{"d_expert": 816, "routed_scale": 4.34, "balance_bias": true, "lr_router": 0.000549, "head_dim": 32, "positions": "learned", "qk_norm": false, "tie_word_embeddings": true, "parallel_block": false, "init_std_qkv": 0.0246, "init_std_up": 0.0246, "init_std_down": 0.0246, "learning_rate": 0.00807, "warmup_steps": 200}
Below are experts of layer 2 (counted from 0) of a mixture-of-experts language model. Rows are named router (the router's row for the expert), down (a neuron's output weights, with its number) and show model dimensions 128-191. Each number is 50 + 12 x the weight over its row's rms, rounded and kept within 0 to 99.
Before each expert's rows: "comes before" lists some tokens at least twice as common just after its tokens as in all text. This comes from a sample of Wikipedia text that the model never trained on. Tokens count by the router's weight.

# expert 14
comes before: "\n", "2", " ISR", "″N ", "0", "955"
router:51 51 56 71 49 66 41 50 69 45 58 54 44 48 53 79 40 59 31 40 42 40 36 68 42 57 51 68 67 50 61 64 55 53 39 51 46 64 35 45 43 22 48 53 72 58 54 55 50 62 56 44 48 61 53 62 53 51 39 44 31 58 55 65
down0:57 57 38 54 46 47 39 48 49 47 44 40 40 39 60 60 39 51 70 47 61 61 45 83 41 54 40 39 60 45 51 43 40 57 28 48 43 43 51 61 31 53 65 15 56 52 48 33 51 40 55 40 62 45 74 36 66 55 50 40 63 49 54 38
down1:70 58 37 33 37 68 65 32 59 64 51 65 51 30 67 61 24 30 47 37 44 50 51 27 19 46 48 59 38 30 47 51 47 55 40 47 67 28 55 63 56 45 41 41 58 44 59 50 50 59 66 65 73 53 46 34 43 51 61 40 48 45 56 62
down2:43 46 54 29 45 67 54 29 52 50 53 62 37 60 56 66 61 63 54 74 47 47 53 50 31 44 41 56 32 38 50 59 56 30 55 61 62 47 41 81 50 44 61 39 61 36 41 59 41 44 37 27 51 60 59 57 67 65 14 51 53 56 61 48
down3:36 59 64 58 50 65 47 58 55 34 50 57 46 60 61 35 58 49 67 38 61 57 44 50 49 83 33 40 63 42 54 57 58 38 40 52 59 64 33 42 48 36 48 49 60 68 36 53 44 57 46 79 57 50 42 39 44 57 50 37 47 57 35 34
down4:60 69 61 43 62 63 54 48 64 49 35 57 55 52 51 42 46 51 64 48 46 65 65 49 43 38 50 44 56 34 61 26 38 75 44 47 43 60 18 69 57 51 57 55 41 49 41 54 42 65 50 43 24 70 58 43 86 53 41 64 74 61 57 49
down5:68 55 46 43 60 65 60 26 40 40 59 43 56 63 61 50 58 73 28 51 41 65 57 40 38 44 46 48 68 32 48 52 41 37 40 45 46 48 45 57 60 47 52 59 52 40 59 49 53 39 20 36 49 48 53 51 53 57 67 38 63 34 21 61

# expert 4
comes before: " | ", "–", ".", " |", ")", ", "
router:52 37 63 56 44 50 45 58 61 47 60 61 54 62 67 66 38 52 39 41 44 47 38 57 40 45 66 45 44 31 58 58 44 44 26 42 50 83 48 52 24 44 38 65 31 40 46 38 54 40 53 44 43 56 46 39 63 61 48 58 30 76 50 61
down0:61 45 48 44 52 35 35 53 55 42 42 60 37 56 55 36 18 50 47 55 61 45 45 38 42 40 36 53 42 50 32 50 49 42 51 46 50 66 55 56 38 59 48 50 52 47 56 71 50 43 49 45 64 49 48 61 58 45 58 28 57 67 36 61
down1:53 63 44 43 41 49 39 55 67 40 47 59 34 49 54 54 68 39 47 31 39 36 58 69 46 60 42 43 45 26 36 41 73 47 38 55 49 55 45 48 56 70 60 37 44 37 65 66 56 52 40 43 72 65 44 59 60 59 28 50 62 55 65 41
down2:46 70 35 56 52 55 39 58 30 26 40 61 58 53 60 64 41 42 53 37 53 60 58 64 67 56 55 72 24 29 66 54 46 28 60 47 39 34 42 48 54 48 39 28 56 51 47 50 39 63 68 51 58 68 36 28 62 43 55 54 47 40 45 46
down3:52 55 55 55 76 71 52 21 42 42 39 56 41 50 46 23 53 66 28 39 35 64 50 56 58 61 49 41 62 53 69 43 40 74 50 55 41 70 50 55 26 44 49 49 47 45 32 42 38 40 60 55 40 50 43 44 62 48 47 54 65 61 63 23
down4:38 47 36 55 49 33 60 53 50 40 58 44 61 43 62 65 42 55 82 59 31 61 39 55 60 62 53 46 51 65 28 81 56 63 25 62 74 46 67 58 41 42 46 45 40 53 54 64 58 52 63 57 70 50 43 30 61 45 33 29 45 67 64 79
down5:51 51 67 46 42 54 26 45 53 35 57 83 64 29 41 55 69 57 52 73 53 52 61 39 68 26 69 27 39 65 28 42 51 77 54 70 59 55 59 49 54 60 38 70 41 53 41 68 33 73 67 40 55 36 49 45 50 54 54 48 60 56 51 51

# expert 9
comes before: "1", "2", "\n", "\n\n", "3", "6"
router:38 46 29 60 55 62 48 50 63 47 44 52 39 40 60 35 42 44 51 48 52 53 28 53 33 59 61 69 40 50 34 48 51 65 37 61 58 50 34 58 47 52 37 51 29 60 46 44 39 07 47 44 48 67 52 61 57 51 56 68 53 44 42 51
down0:61 52 62 59 56 44 52 30 47 48 65 53 56 44 75 53 68 50 41 34 61 46 45 48 54 43 50 42 42 45 43 47 61 58 34 63 51 43 48 45 71 35 32 68 56 47 18 30 65 54 39 23 55 41 44 67 45 51 55 47 41 49 59 73
down1:61 33 69 47 46 40 47 65 57 26 47 61 81 52 63 41 73 28 56 43 42 63 58 49 62 38 26 55 54 53 36 44 52 42 58 41 57 42 73 40 53 33 35 66 78 36 61 29 65 34 46 45 68 44 36 76 47 49 70 45 42 77 45 39
down2:59 59 70 38 60 35 52 44 56 53 43 42 63 36 53 51 64 53 48 57 50 68 53 34 57 45 54 53 62 39 44 45 50 34 59 67 61 61 49 28 51 61 63 26 44 50 39 73 53 58 44 68 42 67 49 46 32 31 55 44 57 64 48 47
down3:71 32 44 40 50 45 49 31 51 55 30 43 52 51 61 44 49 68 42 58 45 48 57 32 44 41 61 55 53 56 73 72 44 46 44 43 57 48 59 36 67 50 65 57 45 51 55 65 70 39 57 31 50 34 45 48 32 45 64 20 47 57 40 51
down4:56 50 69 54 40 46 45 58 31 49 51 60 70 65 44 41 49 40 59 63 45 56 47 37 50 62 65 61 45 61 40 31 41 47 55 44 45 59 45 17 46 51 56 74 47 59 54 47 37 28 50 43 61 41 43 56 48 61 56 49 53 45 38 23
down5:32 43 66 57 76 52 35 48 65 40 51 58 45 52 57 39 40 50 41 29 45 56 43 35 73 48 56 49 44 54 58 36 51 46 48 20 50 41 58 68 46 40 43 42 32 42 50 36 54 48 73 40 35 44 55 38 56 64 36 38 28 38 56 53